Weights of a small mixture-of-experts language model, trained from scratch on English Wikipedia.
Experts: 32 experts in each of 9 layers, 432 squared ReLU neurons an expert, 1 pick a token, a softmax router.
Below are experts of layer 4 (counted from 0) of a mixture-of-experts language model. Rows are named router (the router's row for the expert), up (a neuron's input weights, with its number) and show model dimensions 0-191. Each number is 50 + 15 x the weight over its row's rms, rounded and kept within 0 to 99.
After each expert's rows: "comes after" lists some tokens at least twice as common just before its tokens as in all text. This comes from a sample of Wikipedia text that the model never trained on. Tokens count by the router's weight.

# expert 15
router:35 49 46 61 54 38 89 57 60 63 26 70 61 40 30 46 76 63 46 52 52 41 43 52 52 77 25 47 42 44 33 66 28 80 65 55 53 46 21 65 65 46 65 56 49 24 47 44 65 51 64 41 62 39 32 37 56 48 57 59 49 52 68 44 27 43 53 32 32 44 48 37 49 44 60 53 72 72 51 70 39 66 67 71 71 67 63 58 26 29 52 76 53 43 61 59 36 32 38 58 74 40 50 41 27 52 61 40 35 65 43 42 65 58 13 52 54 38 74 46 50 48 52 62 69 52 41 58 58 36 52 49 34 59 74 61 85 49 62 58 25 70 73 37 59 74 14 69 31 68 28 39 35 34 56 43 74 40 52 28 48 51 36 51 52 71 46 38 22 62 24 35 67 67 26 68 48 78 59 30 42 47 25 60 67 67 40 27 47 46 46 69
up0:55 46 80 49 45 53 55 43 67 27 44 58 54 65 53 45 58 63 45 42 69 77 49 91 66 38 34 13 53 56 47 43 78 59 42 69 50 54 38 47 59 58 34 63 57 41 59 44 47 63 17 49 34 33 34 34 42 57 87 63 60 35 54 46 29 43 45 74 73 67 46 54 54 60 22 52 50 72 31 67 76 62 29 64 71 26 61 62 32 32 48 46 82 44 27 74 54 32 42 46 66 44 39 45 58 40 29 52 56 72 47 52 59 63 55 40 62 61 64 47 62 52 66 71 20 32 52 53 55 49 58 31 43 65 50 24 78 64 53 42 69 35 71 84 70 28 70 39 66 47 64 74 80 42 61 41 52 59 51 67 28 66 44 68 33 51 34 27 50 56 68 42 25 57 55 57 53 54 55 56 55 22 30 69 29 48 53 55 38 35 56 39
up1:42 45 47 40 60 32 50 49 76 44 52 48 40 38 49 58 46 67 66 39 48 29 56 71 66 59 55 80 67 22 53 50 49 56 62 44 27 46 41 50 45 49 26 90 41 51 14 53 41 11 76 42 72 41 54 53 67 68 66 67 25 41 60 38 65 47 47 79 67 48 26 59 67 54 48 58 33 36 22 25 51 55 55 63 44 85 65 39 46 56 64 49 39 52 56 25 95 51 79 31 33 36 41 71 60 40 49 66 63 54 48 68 50 52 30 73 45 33 44 46 70 53 46 48 44 17 30 72 60 53 40 27 61 34 20 50 61 74 56 30 48 66 50 38 63 58 37 53 31 63 63 47 60 63 54 50 54 55 47 68 66 30 37 32 59 34 43 50 63 72 38 58 46 47 45 64 07 51 73 41 37 60 65 46 37 64 57 45 42 44 53 69
up2:48 78 65 51 57 55 40 53 44 73 39 45 57 47 39 29 46 83 49 58 30 62 71 59 59 44 66 30 61 62 35 65 66 40 73 51 57 73 46 29 31 64 66 49 64 45 35 62 42 52 49 53 63 19 69 91 55 68 76 35 62 82 67 73 46 37 28 62 54 56 78 20 65 52 59 44 27 44 52 55 36 77 69 72 67 54 50 57 67 60 48 41 65 46 64 69 35 37 72 53 30 52 53 52 49 61 53 49 46 47 40 59 73 60 44 55 49 61 41 81 37 78 28 40 54 76 58 38 43 61 46 52 25 53 56 39 57 46 68 44 53 79 38 35 50 70 57 55 45 51 45 71 44 72 82 39 45 20 69 36 36 51 32 50 67 64 51 73 50 38 52 26 64 48 57 59 69 26 33 40 68 29 33 43 48 37 37 73 51 25 64 16
up3:39 38 48 63 50 67 60 29 35 82 45 54 77 50 86 45 59 47 42 83 50 56 13 33 47 25 48 48 57 50 63 17 42 57 23 30 21 49 24 50 53 66 60 31 37 48 45 30 52 42 59 65 46 47 63 59 57 38 41 55 72 36 54 68 41 55 57 69 62 33 40 65 63 42 10 59 39 26 52 72 47 40 52 58 53 51 57 84 32 40 67 42 51 75 58 61 22 49 37 52 53 49 91 39 46 74 72 66 39 34 47 52 54 48 40 57 58 58 70 49 75 41 48 33 61 72 38 36 59 32 31 61 43 14 53 23 33 19 62 36 37 57 36 57 55 53 41 51 38 65 39 43 52 76 61 42 70 43 59 33 57 51 43 60 51 62 37 49 82 50 39 56 72 59 46 43 30 39 65 30 48 56 52 47 49 32 67 63 26 22 44 62
up4:52 46 45 36 61 57 64 57 48 66 75 44 38 77 65 53 33 44 29 75 54 47 67 47 40 49 35 55 42 86 27 51 35 68 39 63 36 39 23 61 36 56 59 57 80 35 22 56 56 55 54 61 42 30 36 40 69 46 58 44 46 52 52 43 50 62 44 35 26 59 48 65 45 60 43 45 45 69 46 83 44 42 47 25 23 63 54 77 61 49 55 32 51 48 49 61 54 63 42 74 65 34 64 26 53 60 60 60 41 43 55 58 37 59 23 50 43 43 56 64 43 58 05 43 35 56 36 40 79 67 30 67 42 21 21 54 59 46 38 47 46 57 49 74 58 45 25 00 32 42 55 54 38 66 47 65 60 70 49 70 22 45 69 35 41 43 50 39 72 41 45 81 80 29 43 57 50 82 49 46 30 53 75 48 39 50 49 53 45 52 46 24
comes after: " ", "1", " (", " #", "+", "~"

# expert 2
router:55 68 52 42 47 45 49 50 24 60 58 50 50 64 39 48 61 53 67 32 62 51 51 65 38 68 82 52 83 75 46 58 73 57 76 71 56 52 75 59 39 58 51 38 50 33 62 59 41 44 68 44 48 31 59 25 72 64 72 72 27 71 53 52 54 57 61 61 27 48 73 52 42 43 38 43 40 58 50 68 68 48 30 76 48 56 62 73 64 56 59 66 14 74 45 20 42 54 43 46 76 31 69 35 47 33 85 62 58 71 40 29 34 72 55 50 65 50 56 53 69 41 53 56 23 47 31 33 45 46 38 32 58 21 66 58 32 30 42 63 31 65 51 66 67 68 38 60 41 61 65 34 30 59 82 68 67 28 64 77 53 34 55 68 69 37 46 53 38 35 23 48 41 53 18 67 42 41 42 74 55 46 59 59 73 70 35 43 54 61 59 42
up0:69 60 52 66 38 33 53 45 43 42 39 72 51 42 59 51 67 60 51 50 34 32 51 55 78 55 25 51 64 49 39 68 67 50 38 68 31 76 34 34 43 52 46 51 48 41 52 50 58 35 22 64 51 56 43 46 38 50 38 32 43 10 53 32 49 59 57 41 41 52 59 63 60 50 51 23 37 64 61 23 52 21 42 28 38 66 62 37 53 48 29 58 86 65 47 79 11 35 72 24 50 56 63 47 49 39 65 49 37 58 64 80 36 63 50 42 61 64 41 32 32 74 64 57 47 41 71 57 57 82 36 62 48 64 48 47 46 40 69 30 39 44 51 49 27 43 55 35 44 38 33 60 80 64 79 41 62 67 56 46 47 32 08 55 64 80 64 75 39 67 52 28 28 35 63 75 54 42 26 47 51 94 58 38 44 47 50 57 58 65 59 63
up1:58 56 59 46 35 28 46 72 42 48 65 34 67 30 52 56 65 45 74 61 48 56 51 40 45 41 33 49 28 70 32 31 27 77 43 24 38 54 60 62 56 22 34 47 62 31 31 56 43 36 51 73 59 35 33 38 60 30 53 13 30 38 69 73 68 46 47 47 49 39 39 46 62 54 82 50 50 66 63 33 61 69 37 63 45 53 23 41 62 53 77 56 30 51 38 66 64 50 36 29 65 33 56 60 52 31 61 42 63 33 85 36 35 51 63 32 63 78 51 52 64 30 42 43 73 58 60 75 47 63 28 55 61 67 69 21 63 62 55 50 52 58 44 81 54 62 62 38 66 19 59 65 45 45 38 57 56 49 26 67 70 53 69 59 50 49 30 70 34 50 50 41 62 50 48 29 57 31 36 10 34 80 62 31 37 52 54 46 31 48 26 67
up2:41 59 46 31 25 69 54 78 68 73 64 52 40 19 46 48 38 25 46 55 65 40 67 19 76 36 61 66 44 52 55 71 58 40 78 34 37 29 56 42 46 61 64 48 66 66 48 57 39 40 76 52 43 71 36 44 23 60 64 47 30 45 28 46 54 48 64 59 53 39 55 39 57 58 37 60 64 43 69 59 81 42 33 62 56 62 52 59 44 53 57 44 99 39 52 41 23 68 50 60 55 67 55 24 48 56 66 83 22 78 27 66 39 63 48 66 60 50 24 51 38 32 60 52 61 63 31 52 31 41 48 65 71 58 38 52 53 35 55 50 69 37 62 32 64 43 46 59 51 43 17 50 63 43 46 51 72 42 76 49 58 47 62 44 35 48 55 31 31 45 46 71 41 62 42 49 51 52 54 38 18 77 58 20 59 52 49 78 32 49 97 47
up3:62 44 68 40 30 33 62 51 42 56 94 39 57 48 81 82 23 40 44 55 57 34 58 66 63 38 20 77 35 70 59 44 56 82 50 62 49 36 42 62 47 48 64 37 69 65 61 51 18 55 16 54 28 53 74 47 40 63 35 30 47 57 68 55 49 43 52 76 46 45 39 45 53 49 30 30 70 64 41 25 50 51 32 21 66 43 66 79 45 52 45 43 41 50 68 79 61 46 52 42 58 50 54 53 40 53 49 72 51 41 49 55 29 38 22 62 70 29 51 69 00 75 28 42 55 87 55 75 48 55 30 51 62 57 51 63 64 33 56 38 51 61 52 61 59 59 33 36 38 39 42 73 38 49 41 47 30 64 29 56 61 50 46 44 50 44 64 59 57 61 36 57 67 68 51 52 78 66 33 48 37 47 73 65 48 24 53 48 35 57 48 53
up4:54 53 30 52 85 55 48 58 45 68 59 13 39 53 63 55 09 48 36 34 51 55 63 64 73 50 80 38 05 77 78 45 61 62 68 45 47 90 40 66 66 57 58 56 80 27 38 43 41 23 44 51 44 43 54 66 73 50 57 57 62 71 69 34 39 33 37 58 41 55 44 68 53 54 64 46 29 50 46 49 32 63 50 48 67 39 56 46 43 42 48 54 57 57 39 50 53 44 41 41 30 36 68 58 61 49 65 53 56 56 69 76 63 42 22 69 51 26 26 30 50 34 70 35 41 68 48 55 28 54 50 50 62 16 45 38 33 48 39 58 58 61 26 49 76 79 74 18 64 49 52 58 48 52 68 62 36 39 51 61 51 56 48 47 57 44 38 23 33 34 56 44 53 62 55 38 82 37 75 36 66 27 30 53 54 55 47 55 64 52 54 84
comes after: "0", "1", ".", "8", "5", "9"

# expert 19
router:78 35 62 40 45 32 08 60 59 19 44 52 66 38 52 57 75 59 55 54 52 40 72 91 64 58 23 37 41 50 44 89 93 24 65 30 64 44 51 61 48 36 40 32 40 61 39 55 77 56 46 46 66 48 65 29 63 54 53 54 30 64 58 64 41 56 62 57 27 47 52 50 59 33 61 45 51 42 63 60 57 52 71 37 74 47 53 52 40 44 45 35 66 72 66 56 56 41 23 46 30 50 47 34 42 62 42 60 29 35 39 28 50 34 52 51 29 41 57 35 45 76 60 58 44 99 43 38 34 58 37 67 40 61 67 67 94 38 57 39 67 58 32 45 71 48 41 54 45 64 39 58 52 43 30 38 55 52 32 62 60 77 27 49 57 39 37 47 39 77 59 62 56 64 44 42 41 50 68 23 44 69 39 51 55 64 20 50 54 54 27 47
up0:37 46 38 63 25 45 57 56 59 63 48 72 55 44 49 18 41 14 47 46 29 44 32 66 67 43 53 82 24 28 74 64 60 33 55 56 24 53 59 53 51 51 38 35 47 57 58 67 58 40 49 54 55 34 67 65 28 64 64 29 79 47 00 42 43 67 44 54 31 39 34 40 27 58 43 40 58 35 53 38 30 82 58 29 56 80 27 28 71 39 53 64 59 51 59 73 46 47 47 43 67 66 45 80 79 47 65 52 45 34 40 56 55 27 61 55 60 51 70 44 59 67 45 52 46 44 45 38 31 58 33 46 46 53 54 48 41 49 64 18 46 40 43 67 78 24 59 68 39 45 34 60 59 66 72 39 26 12 37 53 53 55 47 55 69 53 63 57 50 64 27 46 60 42 34 28 48 57 67 43 49 71 40 52 38 70 55 38 75 63 71 46
up1:47 64 36 59 31 40 55 55 66 55 48 56 25 37 22 52 37 61 34 30 46 51 65 57 34 26 61 70 56 56 48 42 48 36 55 38 47 62 37 48 62 53 38 31 43 64 50 30 59 62 26 68 51 62 42 31 35 55 55 67 51 49 61 55 40 45 36 40 53 22 42 72 58 30 75 44 61 41 44 53 62 62 52 62 19 42 37 65 57 16 30 36 47 55 22 50 61 61 44 41 88 52 48 70 28 30 36 62 62 38 75 55 76 64 49 50 49 35 12 51 15 66 61 43 41 54 33 51 52 46 30 62 39 39 65 40 45 26 52 57 80 75 45 39 52 47 58 30 49 44 44 33 51 67 26 62 61 40 42 67 14 59 74 36 52 46 57 59 97 47 54 73 54 62 61 37 52 74 40 54 45 42 84 29 84 34 54 59 26 26 59 39
up2:49 54 40 41 34 33 42 67 31 48 59 48 02 51 52 64 57 45 51 52 52 53 51 60 61 47 63 45 99 70 61 67 31 48 20 44 29 30 44 35 70 42 18 44 62 65 86 48 69 47 48 40 66 45 67 44 45 46 45 68 56 42 22 39 56 36 53 24 33 55 70 39 50 37 47 67 73 44 61 75 52 63 62 42 35 48 44 24 53 64 57 35 59 28 60 47 24 76 36 64 58 51 45 45 39 66 92 55 64 24 61 50 44 48 25 34 60 79 50 40 33 49 32 60 53 51 65 89 40 71 69 51 66 44 52 42 41 49 36 49 40 65 31 27 53 44 43 55 70 58 45 51 44 45 41 60 63 55 29 75 57 47 25 54 63 21 57 49 28 41 36 62 63 54 41 47 52 59 34 59 42 21 37 50 38 41 44 55 59 52 41 72
up3:66 50 73 57 42 55 58 58 55 51 48 80 57 87 45 46 44 60 69 62 42 45 58 50 59 57 52 71 59 68 49 39 62 48 47 56 63 42 65 52 74 43 50 45 53 29 59 47 53 11 28 29 50 49 63 77 50 47 20 36 21 17 45 47 46 54 55 48 52 55 89 47 25 52 27 77 48 72 62 15 32 54 55 35 67 64 27 68 71 51 47 68 34 45 69 37 50 41 62 39 39 48 32 45 49 59 15 33 36 20 40 59 45 61 50 72 33 50 56 40 53 41 69 42 56 68 54 54 27 72 41 34 62 31 16 09 68 79 52 79 78 53 46 36 59 51 60 67 48 76 61 48 44 64 42 54 67 15 39 61 50 30 58 54 51 51 55 47 73 28 67 34 47 39 65 43 36 61 48 29 43 63 44 61 50 62 43 35 50 51 48 49
up4:40 60 64 42 39 44 60 43 32 44 50 33 21 52 33 51 32 58 51 49 49 39 53 60 43 22 46 53 32 60 89 49 35 35 50 42 45 48 46 82 51 34 56 53 54 65 45 45 45 41 40 77 41 44 30 39 45 07 47 54 44 55 46 42 77 75 63 41 40 60 55 67 49 49 64 32 75 77 48 50 45 56 54 53 73 43 32 43 53 39 24 62 47 34 47 53 31 60 46 39 66 59 53 71 82 48 37 54 51 61 56 36 38 37 52 59 63 31 53 50 64 63 64 42 81 46 47 85 41 56 52 72 44 55 55 52 70 56 48 41 46 38 57 58 69 57 46 66 70 00 43 36 34 47 56 53 60 49 15 43 44 57 66 31 78 31 27 52 35 57 52 03 39 50 63 40 21 46 66 85 47 61 55 28 58 10 33 64 29 62 60 47
comes after: "\n", " |", ")", "\"", " known", " List"

# expert 13
router:58 49 70 53 30 54 73 21 62 36 62 63 49 70 40 77 55 59 35 32 52 37 52 28 35 54 66 38 29 37 42 44 55 73 32 74 47 79 56 21 31 59 68 59 64 51 53 66 50 25 47 38 76 67 51 37 31 65 29 39 77 51 47 48 46 58 54 57 39 50 51 28 62 65 78 65 33 50 61 35 63 54 50 20 54 11 75 69 65 43 54 56 49 67 45 42 68 21 56 37 64 49 48 46 31 52 60 57 62 63 40 47 50 38 29 22 64 41 60 54 67 27 62 63 53 35 53 61 53 45 30 63 35 67 63 61 27 34 53 49 62 71 43 26 65 56 47 51 30 80 35 27 43 22 38 62 53 34 76 61 52 19 37 60 61 43 51 61 37 42 71 69 36 58 49 46 77 34 55 59 38 69 42 74 18 38 49 45 52 75 74 53
up0:39 57 56 49 58 59 60 57 64 49 52 73 43 55 88 49 33 44 80 25 30 31 39 78 75 48 47 73 42 39 37 50 48 83 50 72 01 48 73 60 46 50 64 43 52 63 46 49 56 53 44 67 76 06 20 53 38 75 41 36 46 58 73 61 46 22 63 37 33 33 34 55 71 41 44 44 46 37 46 39 44 44 41 30 47 30 49 66 62 66 49 51 24 59 42 48 59 34 20 46 36 71 60 48 58 55 82 64 65 44 60 40 39 64 37 43 23 49 56 43 27 20 42 70 33 48 49 71 65 64 62 37 40 47 80 34 64 47 60 46 66 50 66 53 63 61 61 49 40 54 63 60 62 48 28 41 59 24 62 43 71 46 63 27 92 49 43 56 57 64 52 67 51 49 41 48 56 40 54 18 58 50 58 42 59 35 46 21 54 47 47 45
up1:41 58 52 35 55 67 26 50 52 69 56 34 41 65 41 49 64 60 55 59 67 39 60 50 74 65 49 46 65 58 33 39 36 68 59 64 54 39 68 45 35 76 52 41 65 59 59 18 51 39 76 40 39 17 46 58 65 66 22 68 61 71 61 50 70 48 72 67 39 61 54 49 71 55 54 37 62 59 29 60 46 58 61 68 58 33 52 55 46 28 50 53 40 56 66 83 49 18 85 91 38 65 55 58 60 53 33 41 43 66 52 47 58 34 60 72 32 53 63 44 35 53 27 46 48 51 37 54 46 53 52 65 41 37 56 69 83 49 02 47 74 24 57 75 53 60 51 80 49 61 71 61 49 77 45 50 35 31 62 45 48 36 65 33 54 59 44 44 84 30 44 52 37 53 43 61 55 65 67 46 45 63 36 12 33 73 54 34 49 40 63 20
up2:59 56 40 54 65 26 30 50 65 52 69 81 68 31 39 33 29 42 49 58 56 45 38 42 37 43 51 56 38 50 74 27 25 23 67 44 35 38 58 69 48 51 56 37 39 45 43 69 30 41 41 57 40 81 41 40 61 15 40 53 36 52 51 24 58 40 57 43 57 41 67 47 38 35 52 61 52 40 29 40 15 34 50 35 46 63 42 54 40 69 34 16 69 56 56 99 65 51 54 49 64 76 66 63 63 60 34 38 40 55 61 57 25 42 30 36 64 77 40 47 53 45 38 51 49 53 51 39 33 72 48 58 34 53 44 40 29 61 55 48 66 63 71 69 56 80 72 45 68 42 33 42 45 65 45 57 44 53 55 57 48 52 55 57 57 25 40 08 38 50 52 69 63 44 73 50 62 62 14 86 27 56 69 57 38 51 34 67 63 42 59 86
up3:35 52 00 66 36 41 55 39 48 36 58 51 37 37 37 42 36 79 46 43 69 69 30 47 72 67 49 56 55 50 41 26 37 43 35 41 45 54 57 51 44 75 48 37 43 54 69 79 74 62 44 32 63 15 46 19 52 63 47 56 37 59 59 34 70 48 47 41 32 40 59 60 60 49 38 34 50 81 60 47 67 40 69 64 44 35 33 55 31 38 24 65 60 45 55 54 43 56 47 59 49 46 47 60 31 44 41 46 30 51 78 34 61 41 39 40 45 59 44 30 56 39 67 39 28 36 41 49 54 40 71 37 62 52 50 48 44 44 59 44 46 74 43 38 48 27 42 46 35 31 35 90 62 22 54 53 49 71 58 43 64 57 51 41 17 66 80 43 33 52 41 64 67 59 59 43 47 45 70 46 46 45 75 35 36 23 73 53 75 66 55 43
up4:47 54 45 55 68 57 50 43 43 55 26 68 49 45 30 48 65 65 25 52 61 59 32 52 51 42 77 51 52 78 34 35 42 49 61 61 42 63 35 52 49 48 40 69 19 60 39 44 94 66 62 51 57 58 54 21 17 46 75 50 64 48 43 85 49 44 50 43 55 70 43 66 29 34 42 37 28 60 26 63 49 71 54 22 71 53 81 52 50 60 60 50 61 32 44 65 24 77 60 60 46 61 66 66 62 53 36 27 58 64 38 62 54 39 50 38 53 34 41 86 81 36 32 48 26 57 81 38 30 50 59 51 51 73 18 18 37 52 61 14 65 41 50 33 33 56 38 54 23 54 61 36 29 42 61 54 70 57 64 61 30 50 36 70 69 56 30 61 54 48 46 64 60 37 43 65 69 54 53 79 63 40 53 51 33 48 46 41 55 45 34 44
comes after: "0", " ", "%", ")", "3", "4"

# expert 0
router:82 47 85 66 48 33 37 47 74 16 37 47 81 48 30 77 61 75 24 40 37 31 68 48 47 69 63 22 46 62 25 67 51 55 71 61 68 69 37 34 53 66 68 58 59 48 55 58 67 43 68 28 66 52 68 31 52 58 49 43 40 65 54 39 42 42 66 72 44 62 66 41 54 30 73 56 49 66 70 59 54 48 42 58 61 52 71 52 30 21 74 66 52 70 66 58 76 25 32 58 55 40 43 36 46 69 59 58 30 68 28 31 43 43 47 38 36 35 75 28 76 61 52 53 38 72 57 26 67 69 19 63 34 58 74 59 55 49 70 58 46 52 78 32 79 44 48 59 35 60 31 57 55 35 37 32 54 52 54 60 58 52 40 42 64 70 65 43 37 43 57 72 52 51 59 57 36 54 64 47 23 52 51 62 58 40 31 54 47 69 27 46
up0:64 54 46 65 47 55 40 58 48 76 37 33 43 51 59 44 84 45 75 72 75 68 46 58 35 70 30 34 45 60 53 49 76 24 50 50 34 33 35 65 72 47 29 63 34 74 81 29 77 32 76 43 78 66 35 60 63 40 31 61 49 64 69 50 33 52 42 51 53 27 30 48 55 60 45 36 37 50 55 90 48 67 35 26 52 42 40 33 51 95 46 29 42 42 48 47 27 27 39 36 26 41 65 64 59 54 42 56 49 61 66 53 42 41 56 20 51 70 57 45 66 49 47 58 37 62 67 52 22 26 31 39 48 58 40 53 49 76 48 69 59 53 78 38 37 43 42 77 61 46 79 50 57 73 66 58 30 51 30 64 54 45 41 62 29 51 83 41 65 40 40 49 41 59 59 43 30 51 40 33 51 44 28 37 57 52 47 24 57 44 57 36
up1:43 81 43 49 50 35 76 77 11 40 50 69 28 39 39 27 56 51 36 40 50 44 65 48 72 32 38 27 56 48 64 49 59 70 50 57 24 41 52 42 20 47 29 41 38 37 61 38 25 63 65 80 46 61 59 49 53 36 49 46 65 50 12 44 52 60 45 41 45 35 56 69 23 71 48 69 35 46 14 49 57 62 39 62 88 23 74 38 63 61 36 53 58 55 61 33 48 49 76 45 47 48 50 54 38 52 37 42 55 47 34 29 63 57 61 55 61 53 47 65 48 46 61 47 38 40 37 45 54 47 60 37 39 50 67 45 63 67 47 45 44 68 57 49 60 60 59 63 50 47 54 53 30 53 22 80 59 32 48 37 19 91 21 39 35 49 16 63 44 45 11 60 77 45 63 44 60 46 37 46 54 49 29 78 41 34 59 59 49 69 42 79
up2:33 33 64 34 60 60 41 57 20 50 48 30 31 45 81 46 66 39 64 45 69 47 53 54 60 58 43 34 42 60 37 27 46 61 20 38 49 62 29 48 46 52 47 69 52 26 58 31 55 43 31 69 59 51 50 65 43 86 23 45 45 30 50 59 41 49 16 58 84 47 50 51 45 79 52 52 46 42 63 42 68 58 79 41 68 22 54 57 69 47 39 39 18 61 34 29 39 63 32 55 40 49 33 78 38 44 14 45 54 57 57 38 47 60 41 71 69 77 33 68 57 47 69 64 58 42 64 53 63 47 36 38 44 18 68 41 38 48 68 68 64 63 66 35 56 81 52 38 29 41 57 56 65 45 47 46 19 63 41 64 48 53 83 40 48 35 28 62 53 36 67 39 29 31 37 56 64 43 79 54 55 46 53 47 52 51 60 51 07 44 75 58
up3:69 51 39 32 59 39 33 58 58 46 39 49 46 54 78 22 42 63 59 42 76 71 49 49 53 32 56 63 62 23 54 62 69 53 15 27 51 58 72 64 70 55 75 27 65 73 51 71 67 41 54 72 32 33 58 52 74 71 70 42 42 44 69 53 30 48 51 36 45 31 66 86 67 52 52 62 43 59 60 57 39 53 46 54 67 45 65 50 49 72 48 37 48 19 51 38 41 39 69 59 52 79 50 61 53 52 31 54 47 42 49 52 27 67 23 50 27 51 50 47 58 60 50 72 52 53 56 53 29 41 50 18 64 48 37 58 35 67 35 52 39 60 54 65 07 26 57 39 53 47 33 63 32 40 62 41 62 60 54 51 36 64 58 37 18 69 49 76 41 38 19 32 54 45 27 42 69 22 49 52 60 26 58 58 51 38 54 46 61 02 53 72
up4:53 19 42 47 56 57 49 47 39 43 37 38 48 51 73 63 63 51 78 53 24 66 45 26 71 58 51 65 45 34 28 55 59 54 49 29 35 27 69 50 70 51 42 35 33 68 55 44 32 60 45 50 42 28 63 38 25 28 55 54 68 47 43 35 61 58 39 23 49 70 37 69 29 41 29 57 57 56 58 36 54 34 30 50 26 62 67 29 52 75 55 41 56 45 65 29 57 61 35 32 56 47 57 30 42 44 34 43 29 62 32 64 37 64 48 65 55 32 31 58 67 38 57 51 71 40 47 77 44 38 24 57 51 35 55 57 25 63 52 52 58 69 71 99 46 46 68 37 47 57 49 60 45 42 67 78 56 59 50 47 25 58 44 56 55 53 57 40 44 39 42 36 61 48 43 37 75 89 61 62 75 48 28 24 50 82 32 74 67 44 74 74
comes after: "1", "2", "3", "′", "4", "7"

# expert 31
router:49 37 42 45 60 33 37 24 62 47 46 25 52 49 55 28 31 53 41 31 47 53 68 68 67 71 33 41 35 54 56 63 59 60 48 59 74 19 34 38 35 80 55 51 52 44 54 42 59 46 23 39 56 50 66 26 68 51 59 37 72 24 56 63 73 31 36 67 44 71 48 51 70 27 60 41 55 73 65 48 39 49 16 71 41 08 57 69 47 40 65 51 39 53 38 54 56 81 28 75 53 37 53 33 37 66 33 35 36 73 49 50 35 51 55 60 41 54 59 38 88 61 46 37 31 54 65 47 55 57 54 56 60 75 68 53 46 41 42 55 38 56 39 45 60 55 68 47 64 44 63 63 35 61 76 48 35 64 58 46 38 66 59 55 57 76 49 39 60 46 28 48 46 43 95 58 45 54 52 23 33 44 84 41 74 39 27 64 11 48 23 55
up0:16 49 57 57 48 51 64 81 36 56 34 78 48 29 47 39 57 62 51 58 46 49 55 52 00 57 72 55 46 49 38 35 49 54 29 30 39 68 47 68 65 52 20 42 55 50 50 37 52 51 32 47 59 74 52 60 56 66 77 62 32 44 40 59 52 50 24 53 39 21 51 54 46 57 67 59 58 49 44 55 29 59 60 63 37 38 52 68 68 32 68 54 56 47 62 39 50 66 62 52 55 33 21 57 67 40 52 36 54 50 40 31 46 27 58 72 72 46 52 40 68 56 70 47 62 50 66 46 51 62 15 70 72 49 50 52 53 77 60 53 69 66 44 59 41 65 53 17 49 63 53 56 38 72 41 69 55 52 35 39 46 59 62 60 69 29 52 42 65 49 51 53 35 69 63 53 66 48 98 47 58 13 22 36 61 48 81 17 16 54 44 18
up1:73 60 65 26 33 65 26 39 38 84 65 23 55 50 50 51 69 56 34 78 48 33 57 41 63 46 39 51 58 54 51 52 59 39 55 71 39 73 30 33 63 70 52 77 99 50 38 53 58 35 48 43 80 51 41 73 66 68 39 47 79 35 44 42 43 57 35 60 50 60 45 60 35 63 33 27 29 72 57 44 36 39 37 27 49 54 78 21 57 58 53 46 57 65 34 51 35 45 45 64 61 45 23 24 91 51 73 33 46 44 51 55 52 58 28 57 56 26 30 28 63 28 75 30 33 51 54 66 51 56 64 64 52 55 32 43 60 48 73 70 44 61 43 35 23 57 70 31 28 47 68 51 53 47 53 44 56 58 59 40 58 41 66 73 69 55 52 53 59 41 50 41 56 75 61 70 39 48 57 40 67 70 63 54 31 77 66 48 55 51 69 45
up2:60 41 44 45 63 39 52 66 56 47 49 65 50 73 53 58 53 47 66 42 62 61 43 41 36 14 48 56 33 79 40 38 56 39 21 50 54 39 85 39 67 76 43 51 50 55 51 56 63 44 61 70 22 73 40 79 53 49 02 33 43 52 36 69 31 36 42 38 54 67 38 27 60 30 40 26 34 26 45 38 61 51 56 76 58 40 53 23 62 47 64 25 80 58 55 69 46 56 43 24 62 57 18 21 56 33 46 48 53 37 53 48 52 51 62 39 31 50 65 29 46 31 68 60 59 36 49 44 34 56 22 50 32 59 44 92 64 43 56 35 62 58 46 49 38 42 55 51 55 64 43 28 74 37 64 63 67 46 50 59 79 65 47 69 49 63 64 52 82 32 47 63 56 59 55 69 29 33 54 36 49 31 33 37 54 17 35 48 58 55 57 28
up3:30 58 48 48 40 41 50 37 39 68 44 43 39 38 50 47 69 36 80 56 37 46 61 54 29 36 59 60 65 49 53 64 49 47 67 75 59 43 46 42 51 57 25 48 15 40 27 30 34 52 47 78 50 46 41 50 64 52 64 87 63 62 43 53 38 42 42 63 44 49 73 55 56 39 63 75 35 55 51 47 36 58 41 50 52 28 51 62 50 59 47 74 56 59 60 38 61 30 34 43 66 58 24 55 63 41 36 52 42 53 35 47 60 65 39 78 68 57 53 33 24 52 46 39 41 23 66 39 61 39 54 55 57 44 43 46 66 00 39 18 52 18 38 29 61 52 52 54 73 44 59 94 18 44 54 27 37 51 63 27 48 43 47 66 37 49 50 24 92 47 70 75 52 75 62 63 55 41 39 52 63 35 32 79 46 60 36 36 37 18 48 34
up4:46 57 41 45 61 66 49 69 65 57 34 20 60 45 48 66 42 43 28 42 71 59 60 51 43 50 61 53 76 57 49 54 43 48 31 51 50 22 34 53 95 41 41 58 62 46 62 47 28 66 57 52 83 30 37 52 22 40 52 82 29 47 56 27 65 63 72 49 45 63 45 32 56 58 57 61 71 31 41 32 65 41 54 51 61 60 33 56 28 17 52 46 68 65 66 51 59 34 81 76 37 52 46 59 50 84 34 23 49 37 54 39 45 62 53 58 54 63 30 48 55 57 42 54 52 35 46 46 24 37 51 31 47 46 17 52 30 49 51 25 41 47 37 85 41 56 57 52 33 57 76 53 65 51 45 15 33 29 62 23 38 56 12 33 58 57 74 62 57 44 43 42 77 42 62 71 54 75 63 55 43 44 58 55 55 23 32 28 54 67 27 52
comes after: "0", "2", "9", "–", " in", ","